From a checkpoint of a small mixture-of-experts model trained on Wikipedia.
Experts: 128 experts in each of 7 layers, 96 SwiGLU neurons an expert, a softmax router, 64 empty slots to pick.
Below are experts of layer 2 (counted from 0) of a mixture-of-experts language model. Rows are named router (the router's row for the expert) and show model dimensions 0-127. Each number is 128 + 32 x the weight over its row's rms, rounded and kept within 0 to 255. Numbers have three digits each.
Before each expert's rows: "raises" lists some tokens whose logits its average output raises strongly, later layers aside. This comes from a sample of Wikipedia text that the model never trained on.

# expert 15
raises: "int", "ivate", "im", "ing", "in", "incip"
router:140105136128126104155117122138136182147171169086153083176109121125139109118133141144158126137191075159149169127112194137151074118130072084124134137144161129085121109115120077093101132084113112073151147185067170167107164145123162101103081155164090111104112102056094185131152147069072156167099083090139146111063063138079176162126140100178112136121147106159142125170148178100149101166128

# expert 47
raises: ".", ",", " of"
router:125184114120039064078155140151135169118154107116102165159155107148097107099100103166107164156148155116104144165094175144171121120144125129142152126158079114150133062166084070081094076086109106129150137176089190151161139091224094162172149130147136119112144117149105104131116121117163148165110118158127125102069063134159097151191105092105160131176131103109122107145134089109106079099083

# expert 82
raises: " ", ",", ".", "ice", " (", " and"
router:084078148122051079085091113095098122089159097081111075153085179131120122093113166109114112144110086137123155146089147124083053158140091129112111135160147175125119153122144118167111088127102121098109148146064154132154139097134100084162146148154169119132065061179162122171066148157109158149108072112176129154060117162110087149157138077135191102169112096160131146153136149124148072096123

# expert 53
raises: "0", "9", "4", "6", "3", "2"
router:158153086126100110110122056099158160137148153147097119193094136106082091113103124147167138101147125099094150127052163155124093164149106147131103123156093118143118100156121095121105136099152127087143250140027174178116147119132077097156116110119142103139116134092118170131096101122114160146052093157185055137081127150159099130154115110170139068137122076158144108095102129145101109149115

# expert 9
raises: "ches", "ched", "ampion", "com"
router:187160115155097100127052112082143088124121128188115140147127149075127123106081150151141116142146078153104196141084160117133129172087134157151057109166146154140139082155069084093111123104185176100134170127097174141136145093162064080111142106126119091082160082106079164094091113125150138150097071119168095112132124175170147135082129119126158103164144092183137125092154166183088112123098

# expert 64
raises: "weight", "ship", "board"
router:191152114158094110126053113083141081122127127190115141133122150076133122087080152150142112145142080157103195140084157121137129169089137157150050110165143152129140081157071084098108122089182173100138162110101176142135140091149063079108140105123121088079156084109082168093091114123149141103110073119164091111138120175169148134084128118127156102161147094180141124097152165187090117121093

# expert 106
raises: "es", "f", "ck"
router:175145136147076090141079127115127154156162097067141147153131122127108085108107140130136113154149159126083089124102164162087104101074127059137171132119166125106117106144133099110081080095098179152147175150120136168161200173150139126118142160174097086116086095137169142146043091095123194176105113075129066145069089095191173157106133098111156138136125099161126138101127101142169082167147

# expert 11
raises: "ed", "a", "y", "s", " and"
router:133138113110102137115114098118196137094165107080104148170074174111074104059121214098118104152119161104100099144095153088126148107089120096112142112163087131126114095125142143123108111098085163073177149185116142163148173122179114145135090126166130127159088114129141090063093121076160193161051131170137155080101068118141138155158157110155146112111157097155170125113098108143136054111085

# expert 66
raises: "0", ".", "th", "3", "7"
router:144202083141118080122128075100159087112150128088111123144112178105076112115084163154100114086131150110070168138065177135136108113110169149137123130105116129121141085160086107123051144052120128085141188124105193137138148143121126092161127093139131096069161065105105163118115095102089139184111055099169121118111081085130093154106121110112169142125146086182119110111177154135093112104070

# expert 86
raises: "th", "ly", "l", "if"
router:096137110089111101101133054152135116173183135084098141155125111150134093106105217156143151116148177101092110177103134150124121115133193088084146151139180130104126066106139055136126125073076147101159131173118124151162159131161129074112137103183141126153126115098149100150034120161128195177086151126154117134089106146142132162125100067141178131103110098137175117149110134103109049127107

# expert 6
raises: "\n", " of", ","
router:160163076155084107076162086155080169113192113106126161167152158160101060099125136136104115153157111154130135181100191118133158096141117085105126092127093106126138117094085063093080089105083153099123135165102190133119135132148109066159113102153124097115106152129159099097083110149145190145065128173152128115045097139117103199159134095144131107164105128169161112147153117117112057094132

# expert 79
raises: "H", "s", "d", "E", "b", "D"
router:101147075141072081081133134117090101139185116154131113199079186133098066106103104106154112104206151146079103086131113098088162113131106144154126129148154163126152130102138125117069136121106165128147178161106139123166146089214092140153146113170077121144089122067162178111155148147171106145083118098168136067129095110111084151112142088113114099133095093108168080174107131124159069162140

# expert 57
raises: "1", "2", "3", "4", "5", "ess"
router:150168106105105063127130122153112146126145157144104154138155155093081126076091134133115107141199162118120156113102133103148142109155110143147105096127119138143154092169088084116024115091152152101136198178081124243121160125219081085121098095144130135085142081151124174117116102116111159165104122150177096081104093135135092134121105105151140072134136098129135126151169115114091087147071

# expert 10
raises: " of", ",", ".", " in"
router:137159090127042053065174115122142174078187119162154157190159103161087125096105078156114091131154145153123154139078143156176145097154114127108158091101102126113103098116131045080089110101109108129163151185099172160100153116144083112160139101154110124138108083151159112137098132126116109154091115145170117120074107075097116162141113061130104123173149081123080094158109131108082106087101

# expert 40
raises: "ician", "ically", "achus"
router:193155111160093118126047112081140082119129127189111133136122148079125121110080150150142111146142082155104193137081159119140125169086134153149049111167142152141137085154075087093119124105180173100129171139106172144135139090150065077111135102128120085077160081107080166092094112129142139109119067119167098110146123178171153142088131108130158102167147091177138123090154166187087102129094

# expert 28
raises: "elled", "erous", "elling", "her", "ğ"
router:192152114155095119127053112087142079120072127188114138152122152080128127108080145147144111146141079154103197143085160120134125168089138162150051109166140149140132083155081090095110121105180172100146164133103173146129139092160063074111134101122121090081161083109079168093091110132145139105117077119168097105133117177173151144086131106122151099166146101185138125091151164185086110131096

# expert 111
raises: "mond", "ters", "co", "til", "hy"
router:188152113162091107128056110085143081120090125187112134140123148077124126114086149149143115141142082155101192138081157123135127167087140160147055112164142151140136077158078085093106119112185172103144167132098177152133145092154058079108137103135122085078158083108079167093089109129143142112109074119165095111146113182168149142082129099126151102163148102181137124088152166184085106128101

# expert 109
raises: "ight", "atter", "iver", "atin", "ittle", "uke"
router:106099072185144102129096122136131137163162121083133123190118176138158123069133136111138128154175127134086131094098143149105089123111123135105133131157160092126154119160070096097085114073085121143152190144098125177122243124133143076095145138220085086124112097160128180125122097132119131199115106117132080064098048130127106151129166120145116137152165120135075106109104120171098114144088

# expert 97
raises: "\n", " (", " of", " that", " |", "—"
router:164145130101045065093185086138111134149156082132118125163119128140067101108087140189098094140137142135156146126073149118139127074123137064089182080127108150112100109152123075133067120102095093153167150117130108158128189092129087094088143110164150134127077056098181108170110112100142147144101082066195122119095130152144091184158135109106139145166145117174135155118126173112111071116132

# expert 18
raises: "-", "orn", "ore"
router:103117149141118090121156134122117135157189131085177133116100145123114112079133143116195128174144123091110144084066133109135183143139139074170177136120128151153100084098142152142131147088182076094229146164110171137123144173142117140154134105154152095093097153136139105148071104087122149179061125132147122087110071144120087149086074067177156132148174083136079170099108154120099071104103

# expert 112
raises: "ed", "av", "erv"
router:138141138144114088107098097098130110076174102081153090233113117054122140113090114105108115135151156141101104163124127135175137160116152098197197146129132196138092101168068143092131183082080114138188143158089161154076167103152123093164157104145192111107093095169125132133109080143165109176097100136143126111107111145127194143101150113090146158093123124126180098116179102143102118121122

# expert 54
raises: "C", "D", "T", "M", "P", "V"
router:151168061129132073099138047141106118092174149166113115155120147130054093113102139168100072100124094083085095157121151102115118112148114144141160127171149095127147071091140073135040128099100103102179145167090135137164157139184138127134111082163149056130090147160151143145105102150160123161115139092188065124102134095164120156152109095156127064089103100132171124126158153168118091101154

# expert 0
raises: "ound", "0", "1", "4", "3", "eal"
router:136178095102069130083130139119142135134136117130100110160141154089092064095065137156123151126140107103097148102061213157164135109111100152099105126154118140152159049116090143083100142096114126081151185140105164127163165126142060094151107111126163066072125078143125166122065163100160132146100042153127136048080108141126102149101125114144166118153155087150160132124159140136091117134086

# expert 110
raises: "itions", "ribution", "ability"
router:191156113164096104123052119080146083121131131184115135149122149077124123106093148151144116139146076151103192144088164117133123173089138153145055104165142153133139074158074089094116123103186169094140159127095176151134140086156059077106141107133126089080159081104085166095094108130151141116113076116172093105123114181171142150081122105125151103162149096186135131095152165183085118125100

# expert 119
raises: "\n", ".", "-"
router:130156078102065114118175107155135157105160103077084170141136141158083059082104180148103080127134130126127118165046166120154139112150102099117159144115103108087106017102099096111121127106103179137141129168103166151154139147195117093112115121140136078132139117149115095126068140114128156145074145146158121128091080159151078155189159073170178121130111111179157139164090117174121105101131

# expert 21
raises: " the", "c", "te", "t", "com"
router:114159130125082101111109113151147164148153146165149082176132174081132113096103117088165097099165111136131096150096169158086164088164112157127136143111133196129102103122145074132097141069104112069171180188107170190149163137145142098186112160126131049143150071145145146131150172151155184161070095153143093130111109116123119203100156072160150068110169102112124102110132152112174108097095

# expert 125
raises: "anc", "IA", "ance", "ivers"
router:191156112158097112128054110079146078119138126189109139136121151076129119106077149146145115149154078159105191141084153121131126169091139148149056108163138153142140077155074083095113124096185176103141160139101173154130147092157059074115138102126120089081157083108077163091090112125147141134121069121166102110124120174176149149095129117125152101162144091182135129091150164187087102123094

# expert 113
raises: "weight", "arily", "ed"
router:190154113156098106127054108084140083121079126189117138147123148075124120105078150144141113144148081156104192141085157119136129169089139155146058107157142150134131076154076085091107121083184167100139162122095169151131145095164060078107137103121121089080157082107085170096089109131143139114107067120165095108130111172171151145088128109128157101165147091178140125095151167183087107127099

# expert 37
raises: "olit", "iled", "hys", "il", "ole", "ersonal"
router:128170143100099089116108127115096105154208116092124102167133116171172125093121173122156142086121171086086144147133126142122090078088131080121151090106095133135089090155111123058117146063089161075188134164123156196116232096155137149165149093181131115100143123159104115099120074132090120201082150123135098142109057139104150137099121097151151122120199089110113134114100123138117102156116

# expert 74
raises: "p", "com", "j", "arm", "f", "play"
router:162162081148138101097143075098128165147180161156141122146126175104150065126078111107104091103158157090120104148143135119147111124126171123152124141113148124132166136174119153090114124132096152074208202183135153167156124093125088150148161162193111105090126115094161122142101160128093172161098133157144066101081024149134125206096121082121167079107119115108152087166168118121154085137140

# expert 16
raises: "to", "ware", "bum"
router:197156116163096109132055110083148085121098128188112140140121151074128120108075147148144110145144080155106195142089148117132126165091137155147053106165139150141138077157077086095109124091183172100144158140093173142132135093154063076110137099124122094081157078110080168095091111127147138130112068118167101109112107176175149149084123111125153095164146096179134124092146165184086111125097

# expert 98
raises: "ing", "ive", "ions", "or", "ion", "ors"
router:133096145134103071102119139154167089111179096148117109182123157174098145102126166166125167131135119146115101099130127111180148156127103147102121133148117189140101100125120114077100113099137083147155166203092198153092203123175142155084148108186131117129149100132118106106088114120175154191123137188124119048061085099099098153145151096137144130136116098124121086118084113088105037113068

# expert 36
raises: "ț", "ique", "oid", "ș"
router:196157120163100107129052112081145080122145127191112142134126147076123119092079150152145116150138080155102191139082156118134124170086140153150049112170144151142139080159076087100118128105181174100138167133096173146130138091149065078109139105135118092081161078108080164091094113127144141119108071116168099107108131177169146141079130118120149101167154105183136125090153163183088119127100

# expert 99
raises: ".", "op", ",", " and"
router:129191088092094103129174113094109099136128120099097123149152154121094070113069176151135131115158126112079151139077199156150143088106153110117100133161149136143138083118103137093084119056134167077145178135118187141132142176134070099131124135123127045076107072096112164107058138091128117173118060092148124102104102078115109183120121109129153134150135059165098110094169151136106111131082

# expert 102
raises: " of", ",", ".", " in", " ("
router:132164077084046080116169136115104165092157148095121094194118127141142143092071135122105128139162149109118123133107165174124144103084174133157177088113082131113128084146098130116143105086134095151186151148111160138149205112185079153126115124133118141105117052104148114105129106151145151191095121087138109098064061160102096141178119073133121087187193071105128116109114144104093117107142

# expert 96
raises: " the", " his", " a", " its", " their"
router:142171112178110135100119078149139109123128163172159115165122108064128110118093150116166115114164174140076143110116156099130173167110106162175118081114111135111089068195120113127090087108116096126157146185111172193159179166157107118122127160159162064153118101128121093114124154133114084162094105141172091085094094083111091218173176104165127119094145117202160120133163177113138117093100

# expert 124
raises: ".", "ied", ".)"
router:185159120158097108123056112081136090122109130187113135142121151069129118115084150146139107144143075160104194138086160115135125170090136163147058115167141155129136067159077089087117123090176171106137162119088178152136138094152064082109138098129121088075163075099091166093090106135147141128109076117163095112099113172172141138084126105125152095163146098179130121093156162187084108131094

# expert 78
raises: "e", "een", "ane", "ont", "eel"
router:188154114162097121127057105087139086121092130187113142143122155076129114103071150149145110148136083158110194133078155120132125172089140156144062111164140153140136072157072090091099122099179170100140167151082177138129154091156060074112140106123123092076159081109081168095093114123143133155108075120163096116107124170170152132084126106129154095167149097175133119097151162182089109125098

# expert 126
raises: "s", "it", "itation"
router:095109140122100103161108115137139119101197137111117138147109187146155095042096195144094134086136137154102117173100174100145108104112138138126139127124142143093136104116126137100103163097097124124146134162090117172127255149159151127161119096141091104116106113126129140190092095116170171175089124108159088094098093189181132169105128117150143110093137070135141160102105113174104100194101